Weights of a small mixture-of-experts language model, trained from scratch on English Wikipedia.
Size: 10 layers, width 128, vocabulary 16384, 26.4M parameters.
Experts: 32 experts in each of 10 layers, 176 SwiGLU neurons an expert, 1 pick a token, a softmax router.
Below are experts of layer 4 (counted from 0) of a mixture-of-experts language model. Rows are named router (the router's row for the expert), gate (a neuron's input weights, with its number), up (a neuron's input weights, with its number) and show model dimensions 0-127. Each number is 500 + 50 x the weight over its row's rms, rounded and kept within 0 to 999. Numbers have three digits each.
Before each expert's rows: "mostly gets" lists some tokens that are sent to it at least half of the time. This comes from a sample of Wikipedia text that the model never trained on.

# expert 16
mostly gets: " 193", "–200", "10", "5", " 195", "–201"
router:502426493563563538555476532535476488578575389572424421429557494564529540476436501458481507411556500517506584587463540524468511458469488580555478482429489431522438464463512503479532563563637501479511466500492496504548449438456538512516523429412462530454539530458416543467651487469536396521519547530533559607483488484547457403461531525562517541525571510545478472458524497485451582511529
gate0:470506491453505489510538519529525508526497575459474455591553525527473449553498517425536490404494600526449518531439548532524513459549466403480431550404510446495442483506532534522514456492604472483503590468538467522468475485527405390478488509542479527512522432480538645446600426522541571498504502549466509599435559494393491531537530516630591505470513597518536470501439531594523442448455
up0:472525575513468467512484505497580451477480432440551505487537559478496466534502496557453524412509495489434484463469533437507511407480376397517456541496453435483485490497504543567422417427475553505488408608509554548471522549490458509636395556435438481459520435521498509505428414357511566527413465563483500490499456450555478506456424489556549483563454560475505411555508541503551552497524
gate1:549496506484429592543472504454463482474508512438496599497487505481447539463452450554568505471494561535460508460506508588520538458538465576461463563513524419478508511423530563480540504529576489541452607406443596519534468490511505488550579533500575497514498514496539460502594487519607499341595581554509444435602526539560540490452531483377439514533543535493462508497533447519548386534556
up1:590539549465508556507452560520501503463522468544471527498462505535442532519591415489552516489527514558481486443452466598527575487492465481472476566548537508455526480465493564511451499472625504603452542506496535502612505543516534483538502469559524485545457487508461489534602425520544468364557639511584477411671533516510549516462561559378554559515535502445509471519517444484485446496541
gate2:502501503494516516525590526447551488473521520419537448583605504514470570407488381413502519562490426460456482468479432529535490447567511433514517461553484506596574450568457406523499591539502483456484545464497464537641449520506506472459441490492474497561485549381472495459610454543516477550508456563480497496553517499428508496517599486443472519443428540571515550470516562493469505357459
up2:469498511450463461458514475509420489545528462509549550434464495540566403528471609531498495489524564504414543432436470440582513562426569564490523486565553523526413488422523613479475490504635513462499578469565519486503474556478517582509535383543559499451481476526568449444411496459552500421452519520429568434478435542457521476494521489517452479524446523380470459522617460538451540492467
gate3:510572500506552633474496624516547547475450518517503511476412403586480509507526478553552505443562478563475490573506566513495388467621511515443546515506479456491479549475467540451533549542569472550527496528504480467595509449470493450577508427478543430560408488478506516592443475483465481431527506534515501575611580551460470356487514496432426456568505467462518560539527438438525526517516
up3:488453534473424400502507394528434455556522463536477492546539510416523485531442499474454457562427510444522532446504444474500578530450580468575472525477517543495491550448581454508484450500417518411554498525470525467387470498498501582420500550492485539451586504597521453441541505514484453616468456433466498508419370438537483662476519536571597486469447487531473466466503536541455500485524
gate4:534496489543510556467442522426472508643423489598500424396531452575462439412523511489459580420504489455494438569515472482436516497500490600565461457478447455534575499502577438482494568507585486511569590551537513525454411458394542577510526497556498482460452532454524514578562484505440510490523435422445497497413539487494470476543536560553489568502565511558582525486451594496476511515554
up4:453500414461459403495517504508548393372529470375448562557477523420505563605513482511524465557479499549482547327495532529556498477515486430482548531539536522478416543442475516509518409384445535494494445470511541528541564478546490456507505508471425522549539456567532478470462561511548531537483619529532477491553554520584511532445507459469500491473472466381427469563520434519504531509464
gate5:601452569503405581534532555488481450497370541503593561516530517490451543640427491507482548486484472488544503501434391487518466374499605438503475476486476431476484453421389494508468487519496523509530513515532375444536455455404545492480446506460447562500586517475508480455520513426499528454488542535453522514561595421516520557426473500507516522472489468476429579501487444517515506570438
up5:525510564458431593494476551462443522486423522540600542542471516495449523603434519489463530491521508500525570508453410556541446417504561442493487475515457462484542436377439450447516466522471511542495512433587424454551483468434485486545368531428418557517607462471504506479524504441553476463412557494477553538542607446506473590433446477512549532449465483484475577511513468511519526629472
gate6:477469462457475470599527520527502557458490440491435404478514558494528522440507610462487508483453474442473473465489546435515455485542498533540474413553475529549537550556482387430506479443516512442424603518576500571536410509382473438561507575586423535451449493475525483614540459466554481366467543508446507539567461419502478503489524460448477576446491511467567437529484445577470540523435
up6:479487418455485538531571460539464542477550395462405454421514523466507520505553589459537489518460477482445512519527459445529428409446500536513509480499480510536536561511541444424453470465442561510406515510514491505537409484395512458487452611568449525455464498477457469574519445450577553385409504567585538592542460524479464463554586490434463553504454456496605457495517419523537602476487
gate7:530467545513503548569485530541487494491467450457400590504612460589491463442602474516548501448541589528559441401569511540505466448440441418509458567450556538459549503533482482517538559441561587571484505463435498504464493446421589461517387525545488522411513462516530508486410520523584481550492504528518514535472525533486419596483592520580472438573490519493527611486547483532471538488428
up7:545554521483518434494606457568491508544563421506642371578415477411497564534458479390496487545491484541519518535493488453423470453515571519463530467502504431462411576509488509470478430538391530499524472448499473453460540511493557495454505447455482481536455516564553471550556539425425509506566522539430514476530467410419576464486458500472456512579406519513493414494531440554450578459537
gate8:460496463511465430489519528407441508546461417511458456407452555521450554455517460371492480485537499532541526524468518540490616445460427521498552429513449433503453490372499485450508528561527521569486513529559571416519497493522598553517486450457478489466594413382438515526587462491523433425492388531536475494523513584474460460563540580518498541510575567450581545453431481516522515531499
up8:541525518497486493525506534546532587460474603529544587552545460459515425558550552580530551464476513465515546479500530431423371524528553465496473556494530542522613497592523497536526521475465501440539537519520409612453516538533367487515475510547612523508400592599541448463456533557470570526461537406500523528477476489556527475498531439508530506484434419489479465569528498476518396474415
gate9:319507533536579516520507492578486557496544517521499519534488521538530571459438490531431511529531543601554515523554517460431397533496496474438480560453499451537532535524432483445527494523533427548404449495477448446462521498620440484471571467524576468485484521584436428519491536478522500439539486489488542349487471539566574571604432446539521506496454586532475478528602513442496479481554
up9:605426427487567545434507495424510436527503553385447524428473532481485491486513582528619452539511472511448487466445510504600559426539515510477509441463510519528452501521598535519511484452493543500496558446528530478526525612468582423540502520536348436490466506526588504513486505446451553549536473521519501583503460525497388450420536587446425462455463420402480464491522451503543452532472
gate10:468490466464489505488541556474484543490551582499591323602468443456472490561488531500484457474554466473487476378510508521496507398439560438469597432508514462552496417557522546559445442551502464558466488489629605513473511462515477515472478496465566497430425393494458462538559483481487484526467500455447535520387507554558540532501497397488557578509587550480465445466453495514454480479520
up10:488445487554504510504560458611498482571536462517379510553478519513528535409548569534466517554459441576529567564525501550551598462518512509523466483470480493473565483414649524470508475443442575425582505481439545534540555524542496529527524472533524472502572534561508456499493525525528447573498524431528473441615498479416474517448588426480403427523467442486550477542594483413541551562440
gate11:603482495492501548509487452509437534523588524370576509557551371452479476566507532386534524520475467512518512435579425485550621517415513559584500448511417528502485506520480553508525417481476521504555427506566501570557575503555469459532434502450532475448507454568468500472558482505430515471443554601566517483480438456545469542470506458459441500462522411469507625432449435503501528492545
up11:494541422424507513539482447508432492424480524372471503457536523385435489457532456479567571549552447510495485504449524632502615502457516466541508551457507503445537545517445478436487474547449529578506442446537463491476532593542398479481473531522454435482532426516542494394517444426489506512465529480556564415393500433571490531507452487512455500450493473515471588401555425488538582534571
gate12:584499593473521454569583491509441614470546414477534431565514509404510414545475575517501479569548482556509505479477586431488495531516452463443453552476441556527496476488503552469467510516598399490440482595509521550483431533546481569555498519465438568485447538474545517500494557474516512492586487507581503450563464397497478513462435523479499644499527534491517473505590574512488637463446
up12:517579621434498432562543493633503604481468500530477430525452495437437465452484484494532548432507492473446503458416525547531499522475504387502511609544465509556470498524492505445573515504501542561441529596491525444413526475547432526469383497452455552461533547555538575523474582490479482529619456563510414433498457478514538466485532481534501523462446509426517456466551545544579597542550
gate13:516486525432510483501428459446509510518490504486538544539473498624524495534486545365634550517491479487492578454449485517569378390574422495451438495526473486519585497530530408523458446535490528443524463506557525556435463495490484600525571486492526499589427576506450497506472580472450468543424554545552550492482442524457494479559514559462581492535552505509507471502346523533528460603501
up13:436489547398591564474548488565427501446600458469556515514466520491491620482483491439516494513586471466510475532417542463472433515511434347467434482580482461548449436456506423496491507606423525436505479529559566421389485499490496489564579529482541489482457571505494471543438584479446455486489490565509519612505466500505413492487471572597513551507468532579499467477438509501510535547491
gate14:499482509511485489493529570465475502546471468621458575387516473565534484449490486521488588539570544423540525445461511475390502532474541474508418520427468465406507572494484418534510410559546416564515482482531469492475516509451435479490488536468501538530579490486561472444519480514475584531493479471405546485605444560414510437424531514487555602398555497492330540564502517506515482458458
up14:450474463512539444554473559399400491495535473438441575403622504475481437472488518513491541472591548446574474536518486526464564508525407563527417598469504529450489524532498460529507530630535373595458577419441471519412500556516536505418521494425505490426514460531584473508481529553448483432555530487462509502554484510460552428462555519566501533489571496543443508535553436463452507494464
gate15:549569497548489546447528441420520477483578420570472585493421463433517618453475448415441575483526530498564458514568419498458608513503513531500458417515537549575496509480467566469523592468599444545549590461509529506533415505405552554538438530475506481506447534378427483463484540504460489474491499608535488459480511530502440451452453536415492570479509495536570571459468538487541558464509
up15:607589602545498453375517492482486451478498417483473477517481555451505556488457489500477526550594513565532437515566427537498487545432494520502524506515505525613486425523490448456477550509540514530615531454457460477489476520464441517635489465517468493522480532430342499485552524499501498386510525501621494583455564588544463512498449492483569554453482529518569528477531527538554606453514
gate16:476451495480465560497466546362439511515481462465519454428514423495427495385430439510571495570503441462532490488483520541547514500486469463586433472451536462504447499474559397555464542565470484454572510524559528553432475556456475454471504506491488536470508469531475528572619528464590521554512541539553481428497589437420472454542535543523487540382463530438573362421497533432527450491445
up16:443596507492481488482574469456486481430508500519489533513500465560417631538581580504473435468570439508414538508479544433504541489492492533504468481500488472477493504510517520530505505533496467449539490499449523564365558582528510376487567474405437477613609422442550596487403464490480527583492434509520500478591513484477509478486473463621490490491385561531515475452581478553551523522486
gate17:495472589570561587471430557498409560527489453579565479446600481545443494545557546574471529521460480471514542546473545506468559581489509483447540514496416496461484532534508469470540465409499491461467372551496495550541467493478454544543458545465475479432586481559510503489562540531536566506491610520536616519498472445551449458466502544476623569419580503432558500523434517385487484451433
up17:491445544567551532480456531439398562530527393610562477473561468527445452478551574552494529516459485491504498548472527530467558535487526525453519481416464488521479541509595476448529466394493546475524382430551498611538499484479514564519489471447451474489593460520514454553602465522492586468434551515490610524524472496593464484534531509489576560380585481414538530486425481464463577531471
gate18:506533472460495558527541561479483442460472544530501435483513469509407479499603607477526557506565611545470532436597513475537517517474363426445485565601528504493479486518569582507471467505527535534446447395512397523536434459451482455469529482443455534477536487419510593497515520556545492437478409554526519504522524539480450495525532516501492469484382429484400401421550438474498506428434
up18:538516528492504495466388482481524533545493465478454617533534514480536528471501429490542561580471402488571495513439421456397411548518572519536595456480480529584578441511470446487515524503502492531502537570550572578447523586492506501485472502482533488508525560511459447481534540464445528607468558423406415514469513422606547524500500493494549553537601560478589546480478515599426488585559
gate19:524478498408447445538479484463566569508524529463583583496411604399455589580453555587558497517482511538563440537553539499473417469580467541481452472502558468451491529426445488502539518462449552538464500574549497606449503546550462489434501556524529519510388442465528491515483560498420431530553486587494574530489477516486410427445444574519539530425466490459497502509385445561458482537487
up19:582581601530547433471522486609493487560478456627491493406574568485529443469525494379538480519499478505425577509484438473572518480506515525511565514499451482495452480563505475509525532479469445404538519510567500431578558451476476467486478588475326484616470551536457506522551547455515559456516551548583566452459475547502504536452447532461417491513473549563485500434561491491501514566504
gate20:521460487471435526514535500543549482500498512480504532489484523404445563482537510495537462465456521593504465472511511468535532482572443417451450465414462464589517563489489438462601512493499567433538528407505531497480529536434407496473541473446500415586523468571557491521481514395505566474481409411521602506395620445455449457513545549462460416567463553636496481439458586536543511513496
up20:498463396568516513472498445539486473542391430570445487481431578570426336457491468464550560487501590548509419443477521525474476545506480555547522523508558520441517473551498501578537502483473466569452587595541514527564474447462528486497489551532421510511508503453479527473518524554450422438490598487424446400511464461510594569551471468421435459427496493485442438535543462473516526398516
gate21:526454547478513614494411435504564494529456487457396456510489433427456472509459472428599510527479490544614548441461440521508527415455491410425579493618519507557549497497458416493432465550494518530544529529547464522480535512523463352531495440553501477537490523554465591453521460439521510423528505500556432507364488565519449532441412459557501512481577505489512501500513455580541525489455
up21:471451486495454530459468454481573599535527565504518473529488455510473456495466418517557488478518512505667606519379505510509504466436462435486497424627457448544540453526496454526486438484472476534439590422539409584508568483509434498534477462527578514527485497485487505530577565437506528396495508490517445497489494516464413516521420391541563474438528551489532493612426563500533454545441
gate22:515491489471469461429560532540585493485547501457444513505523474459506510550532514522523329512540537515500546598506537532467432474545524487557390434365544510503533445479548486554514510478484481492550551570439575496472531438467574474484498378486542527554496451453584416475601497489460471510521536485580606444464482549452473601542423526430447530489437425540454426534446500461496510468415
up22:452504500501608537552419541407450501597434465575519415500475499509516479478530543463480575434513372538537512525542370469558545443524560524576554516655452492534513547494469424446556499463553491499537505476541436523533469541500470425463546561494498478445457564549440596486496613533592557495545469505500477478485546494467481431458546569515509451434482507435532510464507458586504578511544
gate23:431465493518502501399499485554561509580442477508465420406493479537459542520497466563557465455449513481495476527520560652562432544416504486513450478566533462537500548543552490477603560443537490488533614508542552464409512482396539442446503483374603570554552538525475464508477540529479478524514512548463576491482596501506476523512493511560466458541539499469562484366428527450530481514406
up23:568480489411531523619433533509452491499419501523523546557495457547563517505475517542459583548580503515464516441527434452409517559529475608590536458464603521479515526452482484437476558485565408427385529538538479546552495568521409515487515429574403578505428531509508469510503522468510499502495444559510504387504461517454544512531446599498503502466467541599456571488482514507510391449564
gate24:535410488540564556571584598458564419488584400534497533522556441487441503391545624595482538400511540477550529504448572425503519510559510521587507491507469467458524555586461495430470597519572497495570537537473453507506469494508485506534487519423520506376526514518437514477453513520593456476589450575486466484494489521481485505502417578454442536441400546484491557500523481513542493446497
up24:539595434503476404469456492533521481580533529473450515445534571510503455556433532546417535582418537544491500440520490527485474485415463429508608545489494427558505498479588545536542544563554600485522479396530523461504574515527477460463499513542452491515506487529487520489606479450389576541449533506472468598513611446536494540490546441510477510596548427439578493461568456457546423585473
gate25:473586526514438508549466532507445513475519550576657532436529487520497626396482562590488495574446484443574411508487465486426511533561501573557474513398479477501526519508487421522458466512483551480535522613474532552386522519577588546454509560449508573503522557513518585584567510499580504511499372486492462515501535458446461511431546493477480482542512535506554520470436514555543561480502
up25:471499584516411523447553515466483477457496537558574525583432439496427603449483569523533479490452464456481440505508482575379542554520513561457470476431509504519470532479490435515533468453464526567444560533486562500469473567608542466504504582447545561603601435544469590561519425529586526453474467485455512516459481485413445476497605474551455536531589555506549429465485600544499526500443
gate26:416510562392451596500544518437510524465523523486539431545593414534546467517495545552540501455491466419449463484542476360437529542598536506455437468516485439488487534520498467544586481499483480494537506512504483509479485588424512521515535510565527469471615519493475502505479613426469528419534416412489459570504445507416471478492478505556583657495537553515488448573435509522552442545459
up26:603527475495429447509514475437496529437618422512488496433552459387518537505522533499505564656500490404509523485509485536492513581469450580561503486441389508424506464526484518491478544519456580583471565466525501561474528535390453431496455466648514444429500465546546507488508536560515555546430597463527465462589490443560485505465567482478561530491491438476496449535491505475457440513476
gate27:522503484504508504520532484513526551500580615518549543455447404557618583515514496485501536510477546477524468525443549443478394485538422650618438441483466439525578485491456497430561472460462491431486497421628454533449525525487481525392552462522452557497424439469469531519570537502466529593499538590467444537500467521452498532523521451525527479536426419555409481498493502442456485463484
up27:509512493467551495518504478479467463430486500458537431495508543483465492544506569482576537459477475517512609552503454556546553463451536356378506529580470484519445544451476571515457422495573582569491558576398571478561486432525588496621506574542546491563558551453575475455516482536500421460437499438484455435471546467509509514473593517417538495472553562451547543416491568572470492527514
gate28:533517534468445499505526497459485511565507423604517465438460548475513506561465514474507507424458526487528571560525483539556536484481606506545528541624482430582496573548466496517473544438525527472636480580547503489491474546470558540464498512394525502498571378516524538564589438336531458561475480480540530468519440472404573488597469506515488528461527532545477556447424497487483542569425
up28:385510531457542535476488484585442478503544511413459550486543431480428444487579495480413520604532419539482461502462532492502428484515434417440571463515475495439562470509462483495562486510432410497406521489480419452500502439512520534508506527555473414528436622495461525465470545596429566472507586521509511505445518548533496505368520410470468436597465503465550446577484469585508559527472
gate29:463491434502426505451489582468605437506395557579478542458507503597498416503523466509481461492594575476555525435456458530405472501538504426502598537477535486588404591448486541535545508542512436496423566511609484587544514485511566449607412486521506588463588557419480525399501493476535567517503446530482477468535516477539454463528510545496547474516526453526547491518477480452586449478491
up29:496433525341495521476522477448530447480497433526462496462468417533568491442454508555486460485519519548412519412452408571498494534528510415434523430584425471432500610434503604481499478459561420532481457496527546564490472443477588467499474498578495548545522525533491577493498500456596501526537503490452453526493572532534388461512547495529524523459490462491587556548476383421425472444556
gate30:600561510429527520467461556570464565481520508464436415463444488491487534538399498462443460495472547559523542477472502533444467494455490474483444456461486560501400511497448499512558510424541461482464421378572444509556432471496547548485551502527429545519446452435531482518658495506504525542505586516569541418463512516578425493575541461525480485508606488489445455605359519549514520482446
up30:386458478558511547462486505426492422546506476457561619519573523519466473494558529488544516507476487456487473514461539464535433479474532419510552562575485426424615432537521467539479499550490538481527525578435558455548587487530469521479431498482559457490419545530502545506356487530559460484459433513439480561541493473439585518470473521468482508571455528391558593403590500387490536525499
gate31:490472494510500464458570465551401626456458552542540522510480529456523521491462535524524400629419573491515506524480531468554524567513612561520457468430479459454585494516531457453506495502437444523407539487570475502468591489508507545471552550445467559395448444430454529588511528585412452531532495442473466445511447512582508492575521460463535531562503476541527421506474422611455493486583
up31:575502505525504445453472495456492448515473460421456514429531452561612489498508427517487509389575547434566469567487505533505582500506409358569535449633505564473528544537517422484486507440604521493503427604477520518477459542411499466511477473515555506570550591505467432489489518415503516483426454572483401526409538496520454518437523434522487478533522475513458517557483498392542516527492
gate32:539389522461518609446510529500468463526517493501490464496504520437528551471438574462529550479535512451479500349513530455505493523544449456516428462468515484473471467485467493558503487526581394413555549492579548462590456492518558517500567474514549624421508520504521483420471467479565396506539570443451627612595519590461572475536507492526513527415495461541425452536505470473490573538495
up32:510530567550526446542511461525515548488505506568474527464467525607477452509530457502522413512476520574518505551458449554515498454439546500486492521539507523506522493511575511424516437430377624593412413558537494447416543570485446473492460529505477386609515511495505577588520477514502589507476458544577443405468480433545409544521430537527503495571513554514589476426534559539541422442492
gate33:513493490483479437551522527536415530526484466485520493503506521561487508488421435522503419435525585527493550517456459506547540547557473496532557463505582506474532484461504484493379457434516404520512479479445514538463507540507507541480375557466427524469587474519438584507542595540517419496442550431521555476618381488565498614481438453465569570495452501386461496551433446546468373493521
up33:529496545509503444504509482558470567515482491541483504539472513541480464480432420530545501513529556531515579576554439557507503545523520475457616508583513485482525447521494491504414439443556433521527483429469511496568531564472477476509347521483406548526569451518464563489512542468495401541423538444501511493572399443552498576511512401484563582451538508388509525481390434536405403425534
gate34:452541455493490540487583537467541564520496536466471432496520484497486528410493600447435508500477534536503497583518429449503536514394432539585534527484508521506547551510529517498528453424482467496423483485483553471531429500553438468523558600415553514487498399573485359482529411499472575443422529456456497477509425430530522574503504480561467520409465382516414484491548426467568465622524
up34:448517448472432495455561495459552561464469531424510498512520525551511588458554560483462532503453544505473502579494478473530616513412462549525542496499503429516468574432530502549538474459468432487482438496460622502578481466548492430596530578380532511440530421547433452488555452514566534448407542497459535488508475468538534492486533468520466506466463334568448457485511498450614530617523
gate35:559495524523482510515560561535450576570476478483484541517457515494584516468531489565449492491489495523459482520471534474465419536624510448545576469447497473510549534392368451472445592459484463562511492449586456546538561601570561492412519483508511499610552536475475515468436516498423417419632421458431505512544430490551395479505445480539474548456496544422500504520459505490569451442481
up35:484488545378467488504470513543436409541502526416585515578554539461562534516545457601508443520460469548493534502535472554413443533493487632517473641444419494506537519556491476555561522467439444573475493437513448493460464506566464527452558518507413434535531544413538532509530430483574509459590528484520581467472496482532452477525452452576531533604516493409494496450462550467451562425530
gate36:437499504507521550541525419403401508500379440457545479486459551550517498510532493530512519610432495541505511483514478461598537500468431448492465524590585476531395541480455472503473469549490488562390443531566584597517440538533467488542478552480516522526502487520510618538601480462468508561504499503451563510591601547521510456510470463505458512598512415552569544608467434553435527518494
up36:609505458484535425540544511424527506540476536591502524407494474490508589558436511532465490522512474481481505590468525523501494448563579509536526482528450563444650518585498545490553494544527521432487483459488456454550527467454518466475447446532468527519512550351476436437393529448562507478447529542566409518478523542503531402478591603533480509533524474542370478441427502563547530490456
gate37:441553591415428514528481494504403477484475564548488501580491452572380510433486465472517409572548496426515452445561448561493460449558477481579463495479542492486510426429483495574516470438517483489526497442511559603516407528512481515524433516557429535431495553575541487482584446518517476472593479481484549469440518550436467452591469517473586510562556479526507479603404546599451549494472
up37:518536606492460516475503452510471459403429508555496502562564415483425506426391481469570471521515548434560518425496457534494490571502446531514460531530470504503513522501526495474562484475415522524458470461569578615455401503567455525593388478503396538464511434554542531430462592556471554445614515464519478530468524579484436496536458516542503434554424490510492422548518528518424452432543
gate38:505525384490374437495455494483439499537476471572498469582549448500504584467511494523552493423521550530447436513541445484480576526423464522545526492514463468475484392559507432583493455523538474580553521467553515549569525463445507399505546457475618496454401454469511607548587459422527501474492546545515597476518492529497449476367494397500530488499580459554535482469519545517557555499551
up38:467509383498380451566493492536403531546509503533461470553523415500450599486500495533492480451537528517484426531548461472487587540418490540510554472475509501451523452565497477578522484496523503557564546493532471534611506432448533395537552441487599502445431432485504594544585453510557448440521535523585607470528469525479466426411453431525488498490485478644544513473515556524506578511513
gate39:447566448453423567473575440519546514459484502575438462455528497455523520483540493439502487524435568542500445558532476635502567529501474520506512552468453491576455520454468544479544545575641648495611518541482445495539511474435537527481526478564480500475427561561427410435511593482521484515443524571510455497489485470489627383446519417496520460482488460440513495473429544540496541491477
up39:549443554565549547517368526474510473519518479509593550548475490579438508562443468531504532450503436539528531458486530393441488466421524480476496423594461460411519460515564487498443399459443395484392476525513552519456559553586435536515475550499544468526470489465479587562476425587542555512543439503487555505474513503557505627533412521501481522511510534584547566548574487411499465525494
gate40:427423464492509550537533453451499520496491475413496547452537528494487514509499478466429422468518494537447546595489562532593502480495516432490409511551551515510488572483558543452540494551524510463554439578438593475436597380418504468544451479575454553536473582551453619369467483519382546481504496458487519516528471630412468472532472471519524489473556454471554427534527565510551521542498
up40:428398390496478569509495428493513551472483472504514488414522518500535464489551433412457394492523509521473589594528510593575495444419513550541514504499562476487556475438570492424540539448524488473480424507434585446513585423408543469517516476539458574490419533541500576392550469501492507524531571420561526502485469593438501521494521478490493463551494466496559358547540425469503500523544
gate41:402468553502568514488437406573499555554501442485552521500476561562545487499441486508461580484433515506441480466548589469585459450564471526467450535445551500526509497488395499407510416571491503531571460430538495517377498511493529500536502531497464486526464459386485512511564483540469506484516468498435588467541459549574559512595532628515481471528533525507515514550439535620413614525420
up41:561552474510451523559622507479511574542467531507518568505467560490354536508474493502521486471493550475573597575467441532402616548445500485499464459497429547477491443476526519547496556488496542568494533547469472485566426487561436492518474565513551574446544521560517388551543563505536629545425537555492446508514555398472424492544539460496484504525525548420521599522553511436583498510466
gate42:393545463538501580478491534529543517513468492518489475442436459583473574458577563544517544471531483481465590585441443493425516467542524407568473506526522540491473536556489508478538581551545493530514588517544408442552529421543520431501467564481515451406504482449531336513482538510413504476469442477475523452447516565439386540528488553546493478421518499509526464363483442453509499600511
up42:566423523466490395546529493495484497500477574507530553572533489383575488561492459488541440538468532459495434372559610534573498560501557579443471520447486506531497397469503471584519470403421440469473408442463591523478478555479470493474540459539481503580492534519485654487486451461556506500500528486498492480506491510530591489461519450482477538585512496534499531633489513525478566389495
gate43:541475436447495505553455522415455462463586497512455482464379467381498430499475503449653585477448459474524527434502495578506438547522485488488411526475380433432470495512551419443400515499569546490492462476545506503496561475421445523462553522451613523480569539508539479467577470613522440571527499542443516527518479453565531424467527510429478509433469529499515533505534477484436530462561
up43:563447455441461481530469571454497578471501508472462459481364476442525509516497518415538535475386498439505555450597470492535480545545550462443360477449457429498518488620592446478372527505507591474571498440489549426478514413528518433521556580482512513453613454458548497469551486556512432479555507492484526518455442506576536448446490488472505503509470497490607461443543518522450467528538
gate44:481393465408450541472484524490514493556521478485467529408508499459516506526475518462522469470446382512559628500419536499448478454495461553574520472531402442461604510442505497466536436410535566518564480663547494558488479607414514484518544471457461536494526527530512455427483477507570472548491546511483516552417577504565506475533591513538449510484637484477563479480451533596511507526523
up44:567598548585569525546531485490437474500511487515565482588474503538444500613477476509564523516511546510463431438585542504498481588522524396452478558497600671530446470547489563542469493497453399472500572377476524547530489484564464499447462531572559464549435478495478611449532499528508506481470460499508525417592419473418512499463450478495484469503380533488490548523473503482491475534452
gate45:558427449495491505496474486488578412509476482481489490529484461521543459397466489411497479488529441426505528480455556476525522562439420493454553434416503437508460416512606612516503473533477501511492594447451472502415536479484596489458418515505523470484487446500435479536635380518401446481486452538583477536532513531485436413412514491486549541597521580614503521493516479500562535469555
up45:489490443559481523459515516601513590440461529459547470529538450512478529574417460547541522507533502435494470549511448587586518509453555515494540545524493518526453476465519528481424452385507506568520450413481499559586411509488441464490537469446617471596470559500540387539386519510490511609492522611498454465544435546565595550442513496464528547536435495570581523471486465443474528478437
gate46:514515465498576605517535484517488533448516521381452569584479564479499544496532502446474510469559574501451476571502465495539491444499449370468528553482493437453472476550549470446475548440456427466420489587475512426560464487473447370516499590500563500528465493469451521415515457476528478501498478536477538555401520557525496471588457509436520502408488563424429428551524558492401451440617
up46:504497464467515471480501606487543583545542500520457500487487470611566587382477478578481507453506442534474591579488486497600494488533557523533530494605471523553524516530483468515474570525511607490507476522542465582468585491490540569459455500526513498488536496503538464614492416453457613570602525613562487472514509470499439528381524467471460523548505393533476502489434517420560493552429
gate47:523449445535518565573485516481526520461578534520436446463578475455539487525542558481555469453491536591357510481477502540477479428421520458544390516569521468444546445485463387482586471542567506440557414494526462460495525450461419525498489573457476504504478592541450516561537468542520512497551441559448543521507528531494544538509551441574480570629486499419480571421502494420552571468407
up47:478446543495528574506447506579453503442455521540474508436545429523571479594516518468505548485475426482452498561496554621472463567561485424492456580511466515525519515458497492552552472574552472496549524587532397493547522491517438531472463459564521446495529534468496464495387519557535486542643499562580495482441427391469598517402489548465536551551513560466475610537491591432547530504470
gate48:462489428382476549501548517475458435469525657510507456477509463558528519545533491471591433471604573517545529539465488557407576532505469456506525468414506554517568467457437519482493555530577493544490465516518436553467406545399456427528488566502578561437433540547466473494454639463514446474542590496554500494462474533463473482494467594446545457442472462399471495481529427512481535512500
up48:501509508411543461458486431531494535500468480477486439490500498525406559504506508491501480470393465574543556486488542600491421530473487492471502475647518477531354536531459459509558428507418457530506550526496560554547458547570547585551527431468473485533584575446443514548515494516449499574461361449416494493517512496526480480453635461490523597591526501517558472514526571511445464519425
gate49:441555533540397454559487567504473501487561420596439496503442453493431557511420525476482520554532486495448486493607557493408589537475445521448582559447584435497507494511450516475560471554476479510478492597494547427490514496493410512453455602460521571464509434523576475438533462485508435492534437499437520535469429580450385459457538529497542450465550497576539462404447586547449549463515
up49:446571634543452529534475581519446446501555469532466462538493431603471488527492539479557589555445491505452445394582439497509539471509471535474430457567543510490561529498499500554548482492584438467489585539531552460514370515534462442553453563541489539622558481479452485447507540456476401581519476474455493532511576538485514474554650552495511504504522452551534505483425550545546454451455
gate50:450580462521400534489565483443438441449449541456538433433467457456435523357435467549436412508439593426488496519490560442508425458542489453420485554503494453561462473454475500458576481463487507488510536543557443495523499476486499503532522524375402485470563489519551507499518505536463546548502474604423532491475584557439464559507417457585468495460578519424535478481474512603418548520463
up50:487569547524455561500488617446500484374511538549511480461463538443554498347460478498460570563459501554526428544488533407524553502494590460432527457553479447586503445532417537559488527561539537447486487506499429422601518510607390495491468531401461523482480484379552481518535545534448496440598491546483515525514550550491517518426498433443543516463537543502451536548555508462500480466488
gate51:610553504536551543532550529577508490499455462540494476491528443501496492518531514489508628507472486368448501481539375480556498456470539461558439448560497465445473522540488536514473532484418522485575545585497454465606566420434610552573370492478527480554600424484473559436442524434497466442502548562520470464476464502488456529563469497585468440514569509400517487443497448520553488491554
up51:485532472526529583478511574586533469564490383527518444493552478434544554581534578468451571447527621407422492489468414507573517493474555463514521473477478448532449591519453460460459495513403421498476495540463487489598569482461470468512502488543513420505535463453500512463402586406532501533498519610515501494494442497606449560515481490588455494489427501441500502447562535532494537590587
gate52:413488492487546525488534529502489541519505476529400447456468512436570521525436588548501481449557510543458531540472519557548524521501537568577532425433427428579516548572541501503576523480581489492512486483569573433526463523468641446409438474463487520445538410463507535453542481450479412553524500480446466645466484517465503495504531405602480539532613598547509481431473436541472512536521
up52:500551478576510567498505528513508525527543507406551526557500491549464430491608456492428484523394477536490512464505474461456434502465410471446467576477564563455586480483495514530401389426467496474444512465438395518422515435589452587551532555482486466490453546557502495467451491559539490480474481462559583345512519503556505561532466624461568440495403431449510526538530483499490479480506